From a checkpoint of a small mixture-of-experts model trained on Wikipedia: vocabulary 2048.
Below are experts of layer 4 (counted from 0) of a mixture-of-experts language model. Rows are named router (the router's row for the expert), gate (a neuron's input weights, with its number), up (a neuron's input weights, with its number), down (a neuron's output weights, with its number) and show model dimensions 0-223. Each number is 128 + 32 x the weight over its row's rms, rounded and kept within 0 to 255. Numbers have three digits each.
After each expert's rows: a language model's description of what the expert responds to; "comes before" lists some tokens at least twice as common just after its tokens as in all text. This comes from a sample of Wikipedia text that the model never trained on. Tokens count by the router's weight.

# expert 61
router:076157135169126159093149118172090118183153162094150095098146093098133098154070120171152099124178146095108167107104083173100096084109158175105157117162096103154094153087095151091076172166109153098156145101094175149157096161168094093098093126089103172166163162172097163097152132082092128160087113173098093097090102149106084100155087152150152096106097158094163140158117094156100155157105166094164154091087148167092151165132168149149162149159097095116092158090117097148084077088110090141152091139079102118091157171100092183101160097099159160159088170089152170140092101167118088150147162125148089177156152098126096175091181167114091156126095163094148167162148098129085171140171
gate61:079132130099096136134100122149104096137128072204145132108113090081141131055120098192164144165122174147114071130223084112098125129045118149144170135123115133172119132136180115110137184136175141096150105139143147125170110175126148109105082150170128151125125141137158129143168125096114159147164117120168187102094104095087124141117141106138131076143099119072148078110139129100069190170198111151102152147117157180132147191181112126159108128142075077159099151084077067176142116117151105081112127121156135126130165097166070086097105160098147127192134142134146210183132095142059095155097135163123184098170120162107156135146153107148095123088069163161129119097128142121180093147132
up61:093130128135198111129148136177120144168085132147142126097161141163152098194135133165096139143171184116103188106077152108145126131150115118135116163092131141083084114127099126182133157200075163102084167131085124101098146145108120154164076073130110113158141128123125099137120129086147091085094129116135140196180176165074130150125104144191160138126181140119115134051126105141152147137141110120130144064068090099121199082161156147115123110134108085111089136076173142115119211088136139122099121172179196187176058044145134117153180108131130131170160078135134108091153185135133139151158135089097110067115118091131102118140053101098154131134116077164094106089104142166159110117114
down61:174134127203085041149136148130079119108071120138112094172114200104149108139171083155150072083097092100151058124145120161094116127106114101146141104177115128097171143032061117134116200086176112140123165119130128106109072114138168147090109158105145147083095146132129120101111105128077084165099102091123098111113085146117082133084159118185094077117148085128137088092161102145114148158066153117191136127148216121154095091106186118116128177173129115162147151147110141079139114132168104121129130144128155177126178162151124088128078139140099147151096133111174136101165135113101084109083143161159185117126144102130137138203166106155075150122110161144109159115151138093090164077097
Description: Closing parentheses and quotes, line breaks ending list items, and short name starts such as Des, Cal, del, en.
comes before: "-", "|", "p", "ed", "y", "though"

# expert 35
router:079160124149142107085110076170102107156168178094159101098161090105105084157082106143170098097163151102088176100104106161096095136094140165100167110160101092157092196113093159103091165179103152103172157105105172164162106163158087151102099150088109161172165160164098127097162135104107136152096104157084094099097095169121090095155090152176160085097095145093160142161092087143101163165093160091174144093095164166104162158086152147151176169149104090102084162082149109113099079088097089144148083158084084100092160160125101161101164091112151164153100153106155164137113090167099101156161157112157086159147141129124091166100163180091080147098090156090154145158154096137089177121153
gate4:131112129084110145140150102142151129141150111127086107093137134131087064034153154164148085120161150182064124134160088128090110135148103109175167155119080131163126170121149146137111136118138146074165141153100100052121109141166173123103164097093184122094133155107075107133073132117112142195113083088082160128088130163109125127082114119137081134173098119072082160149097155167164173179111191146119114133098122213094162149128081132177103143083100111093109140168136097161150132177092114169091107181164094093148111115162137155145171120123127126171152090199177207079126116081150120131104103106111102125094117120123188193172148174102101122151116115124122183176125124065143126144179
up4:152173102111151142102154124166118148172165146095176158159143143121139158066178140096096063119094107148189109138166163095176138136181179106111106113096153161109089131142142112153127105126145142072107058101072165144021114173171064132117119108157113175124090093085081120088145161080113190101155154152122099130119125113134118102138164106080116125124134134092177094136125160139124089125082130092129150148154165156100112089102053137136091114161140110129113170076127173219115144130149149133131166157088080181127160118076131127099141099096173153127092081188128157124151043141144141101135139155149083155194152104109175135151086147162085161174086141095098102097148143173140147160134
down4:160089057111127129092086110128128138094137121136171165143055137101128153157124123134147141113138143106125176153098126118110145186128172120032075101127154185107084132093147159116122183157065061105149130110039156145079159093137166135148130155107159155143051097100122124082095144097095046140150151084112080120147096097182150119153125086126137085126127146169100114100121117170101112109090105134143076115114123098183103112096171178136150136159098114085106180143140100110166114120117115125105104154148187113172166161160165196121158182116148170141230092099144122110100164126161121146194092103105146158135142154156129073140200165093142147118079150081106122138127151120173151140121
Description: Column pipes after numbers in statistics tables, plus symbols and operators such as +, −, %, /, and census-style counts.
comes before: " ", " |", " |\n", "%", " +", ";"

# expert 51
router:128059154131218150172175181131074128141169197136220095129087110095083119098190083130115090086150187113108147131047086142131094080125136123099175088115135141157122120143148156098141116129133143158132156070159120141201151177160083173093105050143132121141128131136145137117161110140098117159092092138127117145121108153135110085127120140132154094094131142112132119142116117116057171118089148134080182119148137116100207165195154126157158118160093133116115115117084094110099128117124077183180100170118143144129149129056116133114136133058127137142105145061147130100117067113120106127170142162139131136152124045133139130111118137047110143159133152085105196152156132145120133059148
gate1:153115089138134134122123170124167098181123116145104120134061116137069112142195073117118142182136140156104185113170101115131113155133160143117141061118096132152123153144158095162129130122036154148130175128184160138136107110108179136131098127095117132079186121091152192177065085154061094145100142083057140186136137180067122206103156101146132161129143166143140074095147139128118117165095115136140076051124174141170134129107115087168114116187170126086083114113073150185128099135107114092135128114166132127132130111149144129085070145074104157145133150162143124119076117111151131137154146147097101145158167156124042120135080147128086173088175163095104078172076123115125075155131
up1:115169155130087074116167136148173082113191135105185102136153063163141120185145121169089163081132083104214148116133163168149159151075139083105110136136162150080174113080163122096078136108186078142194136153126170130145119132135145094127112130227177146170147130120090122150153121092143118136189098126137158123151126135066127104022160088115109129131153189148155117119099145097115055104127147161118118090130134090171118093139183147094119090135132135142134142125181118101150160109112133124136158150105103081116193099126125173136144102140119088124130132123145132121052155107130179110166081096173144137158144129211110138163124115144118115120168112090124181074151135092111113212163
down1:131120119104129164137139161108112112117101116171210162110076110101090119115084068110084129144140174117146118110094093082118117135126083154138112119189130115111141231104108097189071165101195108142152203158170136136144188131114106077108145143130151158145134147196151109133157142094125164148126201116122132102113125117122104168077171113161131126080163138142174151082118120174097088133097084104124116105089136136134197169192146144131085177215130117188157137112112118119120138139108081131084164163138104091105170142063142158101106146197125162163146076174136072129124086119082086184155115139141129153117135113152101179086116138143155170143085172140129118103171105060104151161134
Description: Auxiliaries and main verbs in narrative prose, such as was, been, has, became, made, plus past participle -ed and -ing endings.
comes before: " a", " the", " to", " in", " by", " an"

# expert 49
router:138138090164144128130116141154093094112161166121166115107110097092115139076143148147133108115115161115145121133074132183087105109123172132053114133108097109116126074095124101126139127092141093131150191119086115125149070133128119082120050099102103156138149155149120129064197140119050166123093124168081127151135104150113130067109079134139121114146130194120143142138147134160117128162146183127179172146129135099118145172129118098124149137207101136094117171125235092073158133120143006230176116154117126123134149134135129138127162084127146230143073149116126135168123061159108110119144166058137137116140157192115129125084135154124110114125145123066145131134113096195129154124132
gate0:161145141108129103140185135102115076128169154133150120124094117122141132152114153100129134160167140100120114162157169157180094109143150083126161143188104110105125091156109115132181099174099133145128100232120080081137151141130177145156127124116105172162109125125118168144074127160135059180074096085144101131118178108074140120050130090089082073110120125119128188131126158120117081221163157138111128053087101124150130159133108124136142129134100117187089111098148091145114107120100172161086157096065123179111115081068103110119174117105102122085155110136217222105113200126081176093092118163122102177117122138154166130088130083151106108104097096127178166110131111111143096150121
up0:064155175153138169151098172167133180084107128136125124103096131154104164156171146154153189088120143112135137120108136135158160095138100198110191088114163194100103053149039138088132152180115167101091095115157063148218143117151117107142157154130127086168136137128108160132158184107120095158156107144156057142088135157107139148188167143105074141182114195153171106123119154113081086148066101144094141155045106125142093139155181175087167110129121131146166109100150151098128100159054093146098103112143131213151158084156087124119146148087150139070089122105142141126096138146123130131103133092107131172120097153109167092119121122134129172142147141111123121137100160081167167153111
down0:137148088143099054114198138149159131093108160170136118243145173077114165129143124161124147137167101128154118180155114064141107066124143139146111133115099142134162086106140188156099137055100139090060139131112117136124130123123119061096180111128033141097132088115157142110105159114143130131093136160100154191151113140117174174134085107136147114132148154123114147139094115128146097076198164099128188094088089110099095192150117204096087137136147138161129099128066097164141136139138208117129135125184128143164134119093158128157092140082122091087190120140125134119117119107135152046118114155145132138130212090166111142119116084143072108155154163094171092144081149102150151121133
Description: Commas ending clauses, and linking words and, but, was, is, while that join clauses in running prose.
comes before: " and", " the", " a", " which", " but", " he"

# expert 8
router:088102128154124101091108130184100124154165132104144090097153089101152093122119112150157088115170144094093158107102087159102103158098163162107157106161100079170102169094092152107090173163099162106157159098103176164164085144168084154084099104103091168156175153174086130102166127098097142156103107168094093099085105157141101076152089158167170093101096149085150133168106108152111159167106162098123165075093163166100158167119168159169171147153109089084085159094130094145086090087119094127160084150083093095095151170116095173096168111111161155170092165089159157144099117172111087157152153115142102175172161122127092174103183175111081165078096164093155165164164097138089171117160
gate0:106106151133130163095182108168133108126153086185155091065130111154139135163122127103118078112094124139077113084098103124133145147120123154111129087119131136108134112160115101093197117115126167082149137157074143203136122158160122146175070099118130156133160150137146144100128119043120130130105091125159115120134153153101167155083171107157141106131149180140121164197166058145139141152217142154164126107124137147145144136143123088202114155042105166117114167152092112111065131130119155123111072133130085137150084115066120109104175102117127099095162150081199171104159143058227067155128150142117122200138139085142119129097168097153117117147094137162033153130156098100165134103164
up0:119122091159110115157108120221163157144091069192136138144119095170117128119136177182115143080120100124075133211098090172177163125132096138132117091090120122109163140124115119080141161144106146153181106112158103117156160134160145105119154141089164172104138136139137170162104115159135112120130101172147071139141121112111094115192130126094154151126113094091119109162140108178110155160116173079071111157109166127071055107177147173122121128154109122142137073137186148096110091113135092084099121139075104192175152148144142099168080120193153127120087121085124115150134107118164164160068136114138138138112114189117211133135175145136156168163176104021122113128063161110182143189111
down0:187091142054077098136118169138075120114057173143092152174124192146126072104170145084165199097146151119145124144195150099113150121194117075121114122147097125142195144106111108195124125190139139068133072122100171141183106129103194164135187192148140142114174088138068166145110107135115122163143139142149086168162131181161119145106071107137138148160096116106156135149144115101110077097136127081144106136140116083105165113124121116134139144153116107130078161100099184082173150172174136108106135141132095130136120091166150084124068097091113096136128183085119136061133072104139104083167167133134117136169136151106115118160090060109132088105108131156114153171125083158103056125135
Description: Semicolons and pipes between numbers in results lists, plus scattered short words like be, one, as, from, often in filmographies.
comes before: " ", "st", "ecut", " of", " –", "g"

# expert 53
router:077154134161067134100113116158097112138168147102145098110133094113164094141097114161157107106168147099096163091092093156072102081097159165095151108167098098146092178102082161101079169146083153107167148096121159151161098159161098146093094099080094155168170161175092141102145141097096138154103107160101093103100097152105090076138114152161154080092086155099165147155121097164101162153120159094121149092098163179093143170085158151163174167167105087102091162080177090183099096091108105166152103153097086111091149150107098175084164087104160162164104168087141156145090100174097114156155158113148092161137160089107086180136160181102103175114099173100148164168163093128089177149153
gate5:123116141135181078044130132145102100190092117135153067130132107121178160154160114143080148075115053118117127142148152136203152146144190149133150141126137211093126151070075090164142152118136080141164132124210140121164084143114094113106109142110074115163097117117104139155110111106133178093109205142126085129072097154177117106130121175138136093114105156125117127136122078079167160174125117133142117185134137123111064129121075146121160088143066121100130135146082088138156093125099144179153100137140125082107136182212094136113119147085078128130137114114158131139089119111085118150105130103145169083178073064120137210138177147110058166111166159156105111141166128141131187126122
up5:131129114138063094099088135135121204124146123137127082139168168094178111129156153143117157147145113092091102143125170133154106101119120215076147097136116080116107171112194137163188147141132155099076103187095116142135098209167094137055105171145113104092147156105150081106098185117118106127110126096126187113103098115144088121131141148115175162087120114133121101135143151125098114076123108160108165118086139137103166118157116099098186123157158141193134057081050149112119197122114152084137115098155187166085154149167157089162183164164220156091134136120115090090088141088165178085098114134118094080159099138149151112092122079125119128103202129085153103175134127131127143135120
down5:099143130095153129181182142177144109145136178131134180150127130135188124127160108151095121123093091107090113124173129145197171100125089140118100145071149174154137093108127121133130136130120117165109144106168114139086115137156061106111136089124192103147116094127194167062134127151110117123197109048131113112138083126191088131103116152142185145208163163179164138111077121159165154083197079129082149141134113138139164128161146127124122152173105145161179112100128120067158079149146160103086103136128138105079104082082165075081152105069172143091175159070136163109083145086151150138106115118122099150116083085124083085099125108140129175110136109126096202154119087092143047132089
Description: Commas and final digits after author-year citations in species lists, row-ending pipes, and multi-byte character pieces, such as Machado, 1951.
comes before: " ", "|", "-", " —", " +", "',"

# expert 38
router:099126143145188138089105137149093114130148147094139096105136092101141088161126137166165098121169156106085159089095095181082104068096151157067165085158086088149101153109099140109106168156102145105172149105112164160168102152156085097079095093080085173135165150167090153098143136104114141163098113151100104093101085147131087098151110159172166108095080161102157139176117092157113175155100159100096157103082195158109166166100156161167155160154107092076078145092103096123080078075090109119153081153095110110084158172104105163092174103114184149166088159108167146134104098165101080174157152126156094156154137120119078149106171166093076169128108154090160157170165090120083164122162
gate0:139143163089124151162152115133098127128098117147109010177097166143120101122069111135162139153134104118137183147105102092186101158143164055158078123163113114113150139118119153127123145115155150132113097108127093142179046124139073184107132107108083093138162187165105108087102107103119146177177082122133063131107104154129098146083147089151106100102133186137123172148128107102118171123152156090102080156142079103154097139191161142126113070078110133153108148171102080088192119094107159111144096104130052147138131133108064124129094131168132126184121148114101198107073070103129135100162102187141133169117099116179104098101128113102129075091116099045138129136074088105114113178134
up0:166125094149143151122129223096107098120134130145048110118135106079108123152139121118117096090157126110119148111114136180092150180148185105104161122111164166097112111195147142054193166101110075131143111097139088185107132109136161071178081140080137133143146133052123165122184182166091098128137099138196106099119103087119104124127113114167104169112100232153231099112136172074120128106135186077078107147134129127143119137128112112109145070076142160110117089160143106143130080099102082149111116151160118116160113129080162110167111120113111101090146120150129096174106186116162105127141174158061097123100160178077148159090152116165122095132139088072142110125118130104096142129166
down0:160123140148112093148130111157138161081072080127158094164153172147113083142157092144106182161106167110129093168156130117138077163166095163142106117147181117126146119125121112140106167128127135082126136176159219178141192174102134107156102116121066127112104078172093134111122126147167087119168120123168111116137062097098154147130160190125142091119136144182100155177095128114184107078090154113073130108136152153124110163039125099123130120174117085137134136111086082128137138152147056124097138077174141127139087171143124090074127195072124100102192086112092130078114185100085085091061103173099106097138160092151119123117116062110062116115206109141119144101127157107117120150169
Description: Past-tense career verbs like later, became, began, made, announced in biographies, plus commas in country lists and infobox dates.
comes before: " to", " and", " a", " the", " as", " but"